Experts of a small language model: 11 layers, 52.6M parameters.
Below are experts of layer 4 (counted from 0) of a mixture-of-experts language model. Rows are named gate (a neuron's input weights, with its number), up (a neuron's input weights, with its number), down (a neuron's output weights, with its number) and show model dimensions 0-191. Each number is 500 + 25 x the weight over its row's rms, rounded and kept within 0 to 999. Numbers have three digits each.
Before each expert's rows: a language model's description of what the expert responds to. This comes from a sample of Wikipedia text that the model never trained on.

# expert 22
What it handles: Word-final suffixes. Final suffix pieces completing longer words in prose, such as -ent in discontent, -ate in unfortunate, -ible, -ation, -ful.
gate1:524491512473485479522488532531503486531499483514477496490480513484523517501512489523523512525486447497495480548482511474536487469485533525516501485485457518501478498478468495511503477443519471472496541524511524539475495496461470476527530468503519498500506519527498503517485489477456469484452513536535517487504456507530500513529492480480471485508461530539522476458478524477464553527521458531525535500484474486547503552476523466488528562495495525477508506521543512529542488494487483471478516498470518521509476514550478485494529513480513517458530536491466474508453537515512487458
up1:504513496486468534471518524473496488516531510515487470503467487450528493482471512495492520581509477452462471568524508473470503501529516530504516477499485521473513510495519533514466459457500494497530487514504532480467480498427472470503504490498510518508475503507507473502493461474454477505450532500502491498486487522534491488496526467496492511509480518527469476465483474517511528525513504525509555460506493532517512538449507516494531524527512546501512500515556557523534477540505518479500498495492498484489515525539443507464499515487521489462528523500506490512440504503489497473
down1:502496481533505485543512467475469492485485517544480506488488529513523512514471491468506503486527452506532494490525520492451483487485529494507488494499478532500545490453478503487506506488505496521528513500548500514477497515516489539538437447499464519521486487519473507528430460512448521504504518500521491502494486505482495493514525513511514504485490460545538495476478531525531523491508485498517485449509423533508478517523566461505457534551492506490511483499464523462501479493508486484545499452528514508496533530501519526484452506505520515485473450500503524520543521472472519500

# expert 3
What it handles: Personal name pieces. Name fragments and first names in credits, tables and lists, plus dashes before taxonomy ranks like Genus, e.g. Jessica, Pear(son), Pol(hamus).
gate0:542489453511487520502505491484515530479521477525482514465485487474473503493475513509461495509527495518503485446539495508504482587483488506478490517516538476553510504449503482547493494487513515474543473471514488496463518474439521512493497529489490496526536511458474507513486479455536496501458494483508526493499533531536489474499531529471510474501515554489484485515500503553537496494489502481490483466507540524472506463498493494497514511478495556489509494509480520565465522519511521537515498465504512485452512510515515478466465527482468500549477488546473530529484482493462472504
up0:497483504502496526520519483479490490480497493520474528509506509516466504497493499506506484514502479500494443451530519514456518565510514478483472480493529513480520498495516483528456534476497526476514493463511501506498498490465524517456507532504491533514511497451501491471523485412502480502469534471507526490543531479520495472469518508487514490508514529490482501488476482513548542502473493475502488496501546508499484468512485496506546503483532532533524469494494539541480519509547505539499491520520507462462512490532522460478455542515448494542470488558444505513449462518477463506
down0:529509499511531499518482469502526498480496517459465511521492493533520503515491491514503495474476500453526509495498499538479489517466518500490480540550522521535545489515446493492523513501486497502444487487476510456534510472509508499453497502453467522499472484463478471503482524539506500466466509511501516536503533533493504567484474512508494464519482428486490460460492514468535493510486576496462498509513492467517539472533517482490509483478504523481543495448515477512533475505479544457537531510511446498488516475505476546497535528520456515513528484496490521490490491496482500512

# expert 36
What it handles: Table and list values. Cells, numbers and fragments in tables, taxonomy lists and data records: pipe separators, conservation status codes, asteroid numbers, numbered sequences.
gate0:485514475521481509510519494485497526521469505472539450521523485521471508501502555495489486486529542493500464463502501500516502502477478504441561511485500489505497517509525473498481506494459548509502527522471493503510534482478515531468553521447489513495520476469549489459489489492529463482474524495506472484495510503538476461498513563515523510493565482464513475544512487513505451480555454486486484505527504509508505493477489506491504528461520475539511509489484508466497531494516502534541532545523514524469524486534525497467452475497486489491516456480505500471473478482488518444
up0:474502482504466508506505503488507509504484513469529460525519478502458520512474544497480496514519529499506456455520458496507499494507490501453554518493509479506489530499513463514478519481476520503494530529486488509497521468488518530466564525481477518502510478475555490455513476484530463478462516490500465464512527490545452463476512548516520502496561503450508502550516482520512463503545475480507485492515499535520527510481468530497494524486513477552506521498489515473482535495512497516512553533531517498476522495521567477491451475491494494504515468496497509453455486493471481463
down0:524501470483498520487498485486514512552539530527515512504483469519493542490481484533478532515480489507481513489471522472547498479497488519487466491432509512512536495489467505487421456493497538508503491491534511465515513497483512501500499502504495518512512545517458508522535488494525494471502533541493487458445460511483471520458506532479486516469482506497438488466478528487507465508542520508470504488474509510521490500512516492462535500520531484503515492509555516505489507534531516520500513492505452538476495529490490534500504484486500517471496550463566468512503537435513504443

# expert 61
What it handles: Conjunctions and reporting verbs. Coordinating and, that, such as, and reporting or action verbs like stating, described, reduce in expository prose, plus LaTeX math tokens.
gate0:505443502478487493517524481479493528463489511534507523494558449498532475490475462446490538506521508538563501480527475465500547512520481484507496473495537487490497516481487511517494425506501503466489480507486474507514515503505506505481493494493454543523485505478504507468505508492496515478490472533499495512508548503474514499476513493471545483516540501478472502465470513469532499521542488496508547472538523496452468478447475491479543498502508501501556527511494503499503522493513522504548471503530491481488517517522527462477490471495511494512535514569508490430492512501489507553
up0:504483516467489500517542478482500529482481538524525519492583465527553469500485471441503525492530507543533491479515463457511539509507485495515473471487547490477496508492501496532490440504486534480499512508490485509488525499514522496478510500501463557500501491473502513443498510480512515482480498552515485504520510489491500495482514500483575501507517484486460501489474518478535490491533512519499544480532493521470485480461466491488548467502522469511555501514494472506503519507490551499544497501533504484523511549529518481477452473505516501511523496566499492447498492500499503528
down0:484538523503527487479512500503563510493528530458487497522492481498539495472504470492509494487494478464499511527530508492441503470485529526529544487469474512468528514490528473546497501531514500487516553527472480469495483477539528515488429488503503488505506526501530498504464481494555464514505470529505501458539518464518478508522524497494497525500519486490486523474511519513487516518518488476484472529495478479483466488488559464534546534516488499477525492480461518484486500453499486496503499539562489450493484522495459484510511475465481513483480460521542508533497474443520461480

# expert 63
What it handles: Coordinating conjunctions. Mainly and, or, but joining nouns or clauses in prose, plus table pipes and See also headings.
gate1:508508495468503499533484514499504477516488476483497512486491507449537451479499553501524507486482467496487522463505495495521491535543534486515521490460485518515467493470478497483513477477499501459517509485509536522478490474479504509508471485522498487518567504491477536497514525497509467549505493457543490522518489512461462484509490534473500481459503496486523519446520535506475532506515528496506506474485567481465490537518510553536509525471494475485530533454517488499519501495504469498434471537490545500522562508547495502471502472464512480506542508506514538533529532482453483494
up1:482476516483497500530484513486504472509487488493509490475490514453507466481495549515516519483493459485480516470506506476531502528537538480496528460485492518526478493474478501500499464470484537471510498472514517527480485476472521517523488517508498492516541505486484514488498506509517450507480502456545478503530499511455475486519478533486499461470502509482509509448508531524478535500525504490505499470490540487466480551512518552562508532467512466477539538454508488533510526503490472487442491549505554488530552504554526503475515476473521465501539501512519548497537527462460504481
down1:491506487543517494452509473498554515487533528461470522480500530494539474499446516495528519498478499510521507505537492551479492471501471482514497482474509530505515530481491465487480534488522511496432537526510464494480539516512493512443562468447481455536483493518511488529453537524488519501481457496501469474507491511496473519521539480473508495448490472497512489503488507523524452487518509533478525526511516474460540459518511452464510490477534466497495508513489505478486528507527478495506483479510500502520491478515528499477446488516479500466511486490513522536534491558490519521

# expert 12
What it handles: Copula and role verbs. Linking verbs and role words before a description in biographies and definitions: was, is, became, as, also, "known to be".
gate1:487474490485493506504523509480528461458426479530550409516531525509467481523525517522500510481525483519469494485502511479461515490507531482497557514510495508525486476499474509488498482462491478511509501482505510529512505495504513495498474471485568537490506514511520499453488526506506467477529535484509503532485518528532547552471542493466473505506511504505482492494511498508518508480496484515504541506497516476491517520487473517465474492450540479509517489499487475537494503503545514495495464513502463516492466485591435501525530482459493473497487510504485498455490506498541527516
up1:490456490490531479522533515515465502458467508531481452465516539564460447528531519543509499488505490531463521504479547507468475457484543482478530497486509527502486464481493503485520497464490497530474521476507550542537489493490522481495483468478559554516502543501515536476474489497525495434538537504493506546528531509520509539490495484504455510490498510520515502478519478507493492487463474521496530490521496517461497486569498524493449510478495483494497486512491490500493485494509502474490514513482458511512475465545474526514524481485498487490492493501484530492561510508489501499
down1:523513531495499474513528538493522506491501459493526518581494516483474470534497498495515484522496486497424486564533515528532530453511450499503470482474514460536537462499479510521475487497528466515492462487498508489523506515480506444514505474532540490501496508491511472481468499504539514476509496486505492515500509515533501485501522433536489478483509475497485504457491513533539526476520519507511486537473461506486492530501515482485546507503511490459438502468490515507479489509458461506544499519527517493511502493469510505533501476505500511533454490556481474506552521458497492493

# expert 10
What it handles: Mixed common words. Scattered common words and pieces in general prose and tables, such as and, or, used, early, late, practical, and table pipes.
gate0:503488470493470542507518460473504496487506502556512465507540458478527517482502515494452478532518489479538512484536475474505535517497483513493504472525506478465476507540493468533501496514488499497537489506452494522503523530481530501487504485505478509521479502464496521516538500489497462508472460481533495472496541485500467493494531523507544486537571518446501490512507503515533481458512485514489510448496524510447492475467469526518516494502522508539501478474474505549520531538524517507479524510538530504467482540541550485463497486504486487528497491537546535479494459478480449486
up0:535535501498516515461526485477497494485457502553480490518530488486522494463507491526490469521499495513518497509522484530509515519484492491516571503544502445476490508527512454525508509521466540502512519519454511513498516512504492497496531484493475508518521498493516504508545524486536483521500442466496451495501504523492456530491517525518520458477569471480493507484485506555535483478491497498516489456497509528388529500462491471521496499468512480515473499470515517527551530523503526512503501513530485503468501486544493505494504519466497497483499459553488537497495451503499492491
down0:470513532520517494464509501503515479505542512505493483456471474480546497494475497500472516497502476495489496489509481518501500505457493500535514513553506504513494513493512494491503480500499457483514504506514526481450476516514506459532491480552506523505498504561515476461474519464501496500509506477499472513504492507523470446473492558516501494430509503551479503434517520507451503479510533507493481532515472514520457541500510469578510507469480466462504522456485487497504466517521517512529469537511484504544482468510531470525495481524505537482498449472456532549517527508532491502

# expert 56
What it handles: Parenthetical glosses. Tokens inside parentheses giving native-script names, romanizations, birth dates or conversions, e.g. "(born", "(Japanese:", the comma after kanji names.
gate1:531482501488491522518563510516515507517483521539497497497477448473459522467485496469448520474494498492514494501492493484509474497510500490544517534517534499483465499476494502514507501522519460485519497478500514465500504439519491472530477461476497506495511488529518528537519457466500524504537468515492394487467515479539502495519505497518520458489491495505531462494499512536505470517469477494529543496539504487535499555467517483557469524533504521482503521463508455565507513487455482495503457488491507481493483473533495475489497519507500500482501501489527540525527521524507460522
up1:527486511499476531511555509508529512512491518539492497512475450468477533474476487467453539479486507484524476509488480490494475502511504468519532521526534504479464519476503526521498483529512487490507504491496496471502507441510494482523487455473512518495521456523515526545526452470487513508547469514500405501470501484554492500525509505521536468477492498501528466499487508531505473509460479489524559495524492502511501569463521474546466524522495502491491516462482478551516519490483506491517465486493509505477484481525487464506490512517511488470489482464532540519512543526518460513
down1:517471464537487485517471480500500527516511491497512515542525483482506521500504512484534538497484494488498520529553539489526525480482494498482509512518521500494503430518530534462514503468499552496501520492459510530485486505488489476473507532504473543518476502462501520483502462493478527550461542495492450485471493506512527497463473523517509519487508504464504484523484487426478461555496489515486474501557527521473482427512506489506493511511475476448533528504543472514511495463509535472519488496527551511497467480488478553488481512484518542518479516466492489471496506517499543479

# expert 18
What it handles: Auxiliaries after subject pronouns. Auxiliaries, modals and pronouns at the start of a clause, including contraction endings: had, has, been, can, may, he, they, 've, 't.
gate1:436479516460468537465519499477521495501503413521479472559516497446484495495476504565493479491491546501444541495528487432490504493504474521489515506551490460528532491495513528485513464471475494458545497519499525514550510523465500540477507518565494517499483496501494515479530493496503521487496534470490533526476516510482484526470515513491519531486508505503535519453484545471486495490491494477459491504473516495505488503446504506507487524488492506500524511501557496516487523468538520497494490484521504492504474518486485454493495500500501466492497507518487494479522519509516472446
up1:458456540505503504466532512498501480493520465526465499540491529472524488500477472537527478485489513477482528519509526439490506481471507495487489493530466496532544522469544518481504482501480502497502517511520495503501513520439481553470544479548462480512510492514480527509519520493484533480510501508525534485465493466511500544487470472495525545470477520528520482440481547491481521524471484515497496484449494501517455496468528469516506534530487491470511510479539480515474495456500490480489462456491486500520476511480485473529504483518519502487516452517504511512540551527534472448
down1:545489514523508485521478528502534496486493533514506476513459498454482530517487471443487466523472521521495534515511467558534467448463489491472482529525517450552546498524492528525503514522493494482483516494496509510486480520511510530471498528488556474450535483489512504514467507472460479527514510504497546458495501502483500494491493499484519474476533505497540463508511532525482508509482500515503524513498480491577461495503468474476513485476546500491512486502513480528507534490525486455435468487481468469475536523472489484479485526560503487515489481511501503492515513449512535502

# expert 54
What it handles: Everyday concrete nouns. Concrete nouns and their final word pieces for land, water, buildings and ships: water, land, fire, home, sw-amp, traw-ler, agr-ound.
gate1:500525478482528506513476541535491458530502501525504489499522505521511512532492505468501490461528496489455507520489510532508488540492516449522516511526477498476517462476480521494502522476538498492481526475509489549518473488499438472567458506499512491467520522514471459501480532469474482488542467524528506546524493534475539528497502456476473491499496488512510483470514475495464475517501487522542423534482478457523497523547516522498516499467484524485483505505515466466522481476496484526471483502470523523537488459504468495522524480484505524514501528519464567508497530530521483526
up1:499504476490491545504514521528471468494521486521532447532508471507491512506472482510463500475503500486481518501526490523509513554515504449501508480530501473450536492510470516519473535468553523484508517500510492550529478504514446505562468515503511518498523522495488475499483512448492452495526479514490507531542510553507497504483498448507488484489522504469496513467534484499491454510484504513522414527488483467512490512532497465506507508490499546502491492506498475507510489518497506522449464497502569514498507477465510455517511488493489527539481488524469570484465523533495482488
down1:464537515539527484502493496500531505570498539502491534507498525501496528526485507486497478536521545480488506486505504462522461524529490518476485504506540494482465499513486535519465487477476502499485464485478487508480516501441496505485534487508510476477475468470480502497521501484580543452466508452497511534516524504501467525521499503545488499475506481504487496498500474541486500535475506493517508488524512528516474505481516486552547573508481449469480462530457534528489460509501467543482477489473464518459480493511505502499461496488467504492511497514519479470486473531530479455

# expert 1
What it handles: Counting and quantity words. Number words and quantifiers before a counted noun, such as two, three, several, different, multiple, often in descriptions of parts or components.
gate1:513461482467479510505493508492494482493492522516501495493510476491510557507434553491506526481536543507496487509498497508501481529494517477504493489500463531465505485489478508523518481511454514489502503490527490483514510500448532490505524462572526480501450521467504485517507494475519508481498507506532460478534549497517507468494520521535465510495488500479507474501536508482479482514493467466511505485528518495428528523489530453499490513443508492519460518520511483542534501503454512480532508483486535516481503504496448545452524514480527524544522496564522480441520533512473520477
up1:510463477456502489543469529511487474510486509513504512475501490500510574526466529514522508466512543483491485530482508505518464510492533485514505475496461537483490475460473526506526483528484522500497496497539480489499498491461503485511523475551528488483446528487514464524488507504519503498527471522538496493538533499506509492484485512527457531473477493503514500492514504472462490525462459460513516495508507491437506538518557475480492531462479482500448506527521464545528495488454505455504474469470513537496478517492456534488515502487529527525515521555526482466500553524475520499
down1:476490492524474537474522506496490494514531492522517472466479527531461501515497499493475524514474465515475498463517515497480466508506500548457505504510487497486470492491503502523494544501517501525511490531470505527484545503490511474495495519495441536467454481452484479478475471516489515524545534511453493490498526495565497475435494516479541488507509506525569555514485505510545450494497472528503487550517511495496496469531492537493499497503497482463518510512516510436469525459496525512502475507487474538459508535467493469481499495513527501515517491478562467477505495508517549489

# expert 55
What it handles: Place and category words. Geographic and category words within names or table cells, such as North, West Coast, island, member, species, and pipes in roster or ancestry tables.
gate0:480472504479459520457556459490471536477550510480508476512509474513475467498465515550483523520523501472536478496556497484479535556494470497467538494532542501449508524503507498516471500463495437460518505506470502465530527511479502513497493497497486507500505460477500495527557478486513467508476524465510491503487530489505471452501498501511474483491500505506500478466519532531537478494521533502488518492483525529493510520499462528504518524559540555521486501497471497500488507480532485482518479551544508465484531518513529453466492479472469506485497509507505500486475479453503474519
up0:500495493487486486483566470490505506496536503533547463521512487485489524460535531489488512478492522482511485496501482498464565502517469471473485429485510484508514504528544477528471455494485495450502513523485510517503449504493496504511514513495478550492518462470511534501562482494501505497459540506496482446489559488526457477522487503534550490555528497503500508472489470508527484533517504485488521505528534492464508504487469488519498440511511516488500491471507551489496518503523473469484525492574522459490531529506512494495490499491495488505505485485526543491474514483473481466
down0:514463522486478498512440485509458495494530493533513457486510502505483553508473482518546517498491499510524488508496542465538474509515524543487473529501483509533462444513472532453522513536495504470501541451499535462484532537482492487512467499492472459469475484486507487510450481507510534474516527502507517476510480520479468491502497507477508513526481525523529527493525525493489499482529478519513470497485503459531526501493479528495455549543518521493536483528496506468480500480482507511451527525453481515502524470533493500501470531551471544510529535466470520500484528474514546492

# expert 2
What it handles: Modifiers before nouns. Adjectives and quantity words after a, with, and, or to, before the noun they modify, e.g. extensive, additional, several, rapid.
gate1:478493476479465523483486464478462503504498487489505515518530488494488463480479509494508507517492547489536507502544469478498543520511462489473542463513547494480501512530509479509450486489495505478489494475498495469509512465479536525469495505495483528533478459466522507474500484507475494532489494475515525510549507501497490484493512515558531508527537510447458499542492497521524476446525488460506537497554560565448527491472462530460520513496516495515452494514484513507488557542485504505485512518519520484507542524488499496489448496478491473543528458477508528490502491480481517505
up1:497465479498472506476488443502481523495520497505490473514517451508477512500473508480511505518522518511569466489533494458498533525537463513500527524516504519469484509531511480480475451529481496495467501504514472524457499481476552474483529545469486512528509501518549476456479442549511516520487449458504530466511510525501484506501493551564535512514543511467466477519489521519520473489513470471469495480530549550496499507486471492504529510487508462498462552489468496490501520534482517507490457535519480475519509488502480465477485486503496515486508495494517498486511472464500491467
down1:490500486545477511515461508514495465537556464492504492484479514539540477514496501502551519502483476499528511486459492520498534503466500495517489498475520464554451510491444489505530470495540538510504520470531475498491496535509484466506513502507475476535471480497501445493498518478487510532523458482512488467512484470495494524496477515487478513543487500529487495505500481526486513540450535505518498475531415521483540499470522502496499554506541481475458467529536509491458497504511434505511465497509486521524512530496473512442519540504509509525505510493492499527497546498535495488

# expert 43
What it handles: Proper-name word pieces. Middle or final pieces of proper names for films, companies, people and places, such as Butcher, Nichols, Company, Street, Village.
gate1:483471452497500554493546473476468528476523521519507489508523467509474478489485503510446524538478491431523485491533461491494521506499445482473519458483532485506505523552551494493515473444493503489533465501512509486512509500496500503478520526475471511509474507466482531489563477465549488514483507483491528488492516468511472484484508501533536468504510515503519481533522481551537516479511491484468508474542533508498521530464461483519509470488516536513497492485498515486487486527501508504514518551532521488508566512513522510472466478477480509542479466522520481478478467478502495542
up1:524506482473517529487513479485484518489499566504531467497507494517472476487492532508447508526487512430507487503513456475511512507482471480506550466479495506502480489508515511470510496469494501501525460502512516496504540506530478527489487505481490489509506515535485550514557516478546482499506492475487527510485487482513464497512482477504500471504516535496533495495500524559520533508500478488482483461525562508523510526473417470508496440489481577479503506474506492470471489503500490505488529551519538505536559507523513548475496503488496497538478473535517510481523479506498456529
down1:484502480504482503489542499507513480495503526517481478511479511522517497464552512473507521549503468514530478538546510478515494513503511485449521517472517529500497529539492494469517509504500498553519481489544505491465461444505499480519499479497427506520505457481451477508518488480465524470498537573465517540482535479514456498466502534514482485490477495476505523481473500512529511474487514523475472470524508477522508471521485520486539518475545536514473515503471512444467534500464522448510507525529451509506522504503508527514489499526477536513524500508487504463513452500481538514

# expert 31
What it handles: Numerals in stats. Standalone numbers in sports data, dates, coordinates and tables, especially goal-scoring minutes like 81' and jersey or day numbers.
gate1:525481550491511523542459507535492463517463535506537530469499461493512513474503522506496502523488509536503530495474520457547513472504478509518478489479515515513476454499454465507522517534518478474499500452532508538520463510523523479523500465477505482510479525510452490498474494500503455554492466509492478452472498540470518489509461498531476520454524504487479534467502492480477514509481510508536486510473504536521473468550545476526514502524488515479518480516545461508487497511503502480483466484462477494501509497483478514468499510535522495468475536518561472503531542517512448484
up1:516452508459510550511485482495490505490449532497547512470508459462512496484508531496463490550524513526517517480500498453544509500498471463494493463503529477470488474505451459506490497506464476444523508456505543514563487483534514500535541471480477520527483486495478544460495483485487478543485523494487514441491563522488460481484476509547494480470515535490473507498494433507498521504495499530525512508489539540541478478510515510504511497542475540492477497484528506503492508491500507506488521491529480466520529497489495511491488466506493489507498533523536472501531480506492510457
down1:525505489526469500526523492511527459495480535503482505485508519502502532451470490501495511486480471490496525507455484483486480464507549497470486525482492511518496474489460472495512526496506496486518540544543495541511456478532527517547523491481502549476486524543497493498486499519465487534480519531506496508493469488467510512496502488497468545470474498559513511501440477502474467544510502472499484499458481478512516544531524523541455472532550467495552453473500523538508495506523455503448444484498491513451514482531492518509517511545504486479521519459502492521521480506507515480

# expert 38
What it handles: Word plus comma. Word-final tokens carrying an attached comma, ending clauses or introductory phrases, e.g. parade,, marriage,, There,, However,.
gate1:524539574458494522489555503516490521494455507489514456523528505466465508463491510448510524493499515471480482487463500483515539515501526461501504446511497507483529484522517469518499434503513463517509452514467514504467501480526504517572481523514480499519571493495505536508513507451480504429505536496481492523480515501528506530537545482490473490492525497509460498488482545509484487523475480465542505488511521501538508518472498506448482515496543468494481511480501469486476499490475497533515477485497521488482483503519490490510485456472530521529502525494510505507480523503480480530
up1:507497546493502507494512498554483503515480452447498483544512481501470496444491508504509504490495519492477502482481491463529521515524529478531526450482528499445526448508453481496499479495478478501510472518494494516459507505520504497563495508530495526520519510484490557515517503524499511474512488514487486519488494493503497507530532463474478509489540482514470498490490493517495495524485493407548508477477524525548467516534511533457444501488467535528456506491529491453487476480475478515498495491498551462512481485513471552532479493504500489528487537481493512515518537517454505513
down1:490469485512498482498513510491490514505503537555492564463491537491524502525518463486453500523502518480539540553460470529507465460507485475493496543520517477532478513463513511479414529498524534494447516483517484485534468518432479524474490470479486526486532484486472490542481501480510470534467529523541504487497473544498487464493500539515525486486485497495490499514532495492488509429504510533478494474483499516485523484506514515525507499493474502504531493492518491505491516499485524464508485526490468519507485486500455492475510551495505521475501506542524477544487509509504561479

# expert 5
What it handles: Sports result table cells. Pipes, blank cells and decimal number endings in athletics and sports results tables, such as 54.09, .3), 21.46 m.
gate0:526502471456507501492467525494482486504494491499455518471471511499512540491488498512481485536502469515480542551488501524484503509532536515483490502525466436496500495520470444506481463517499456514528490473501461498537490528478505450521496483525515513474477504493524492552557520497538452531512533465503523507450509510510460496537486478508476506497521506480483514449524532515505517486509494481504511466525506516515464538476439489473541511475505497503447533519535506473470494476523472495552496505477518428470501538515500497490529514511537525485515500537503528505510489504502470529
up0:520493477469489496527472510513481484484494495478447514493460507488520548473476479498504497507488483522447551550487513524473506516522544531499499524526478449495495471518481473516501454508521475504531479502479453523528479535502510468524493508519529492470519493502543484543566522498499454516521526450487503508443519525509464486530491476495472501481506497493505515450519531512483518487519484466496523477519506511524463553469458486490545510483507505499439537525506508471473495464543473499537497475489523455492475530512483505505517529498516541486512497522502543510518471508523474525
down0:491536538510536474521464505517481471499433503479513491477492484490507464463530523481495509498488523461527518495524491481506503542479485499515514536513506514494551538499518473505487497462487465429481498465492474523510523510487515527527486465511512490504517531519476525485470508499536515514434470526553493506529516493521481482497502502568501481515523499475519474530534490496476487507496473549506474491514556512456482481487479529480542483446479479521496462502502497516479477541470490481466513534527507503494516494514539504525442488422491501503526489498524511474495459488526491520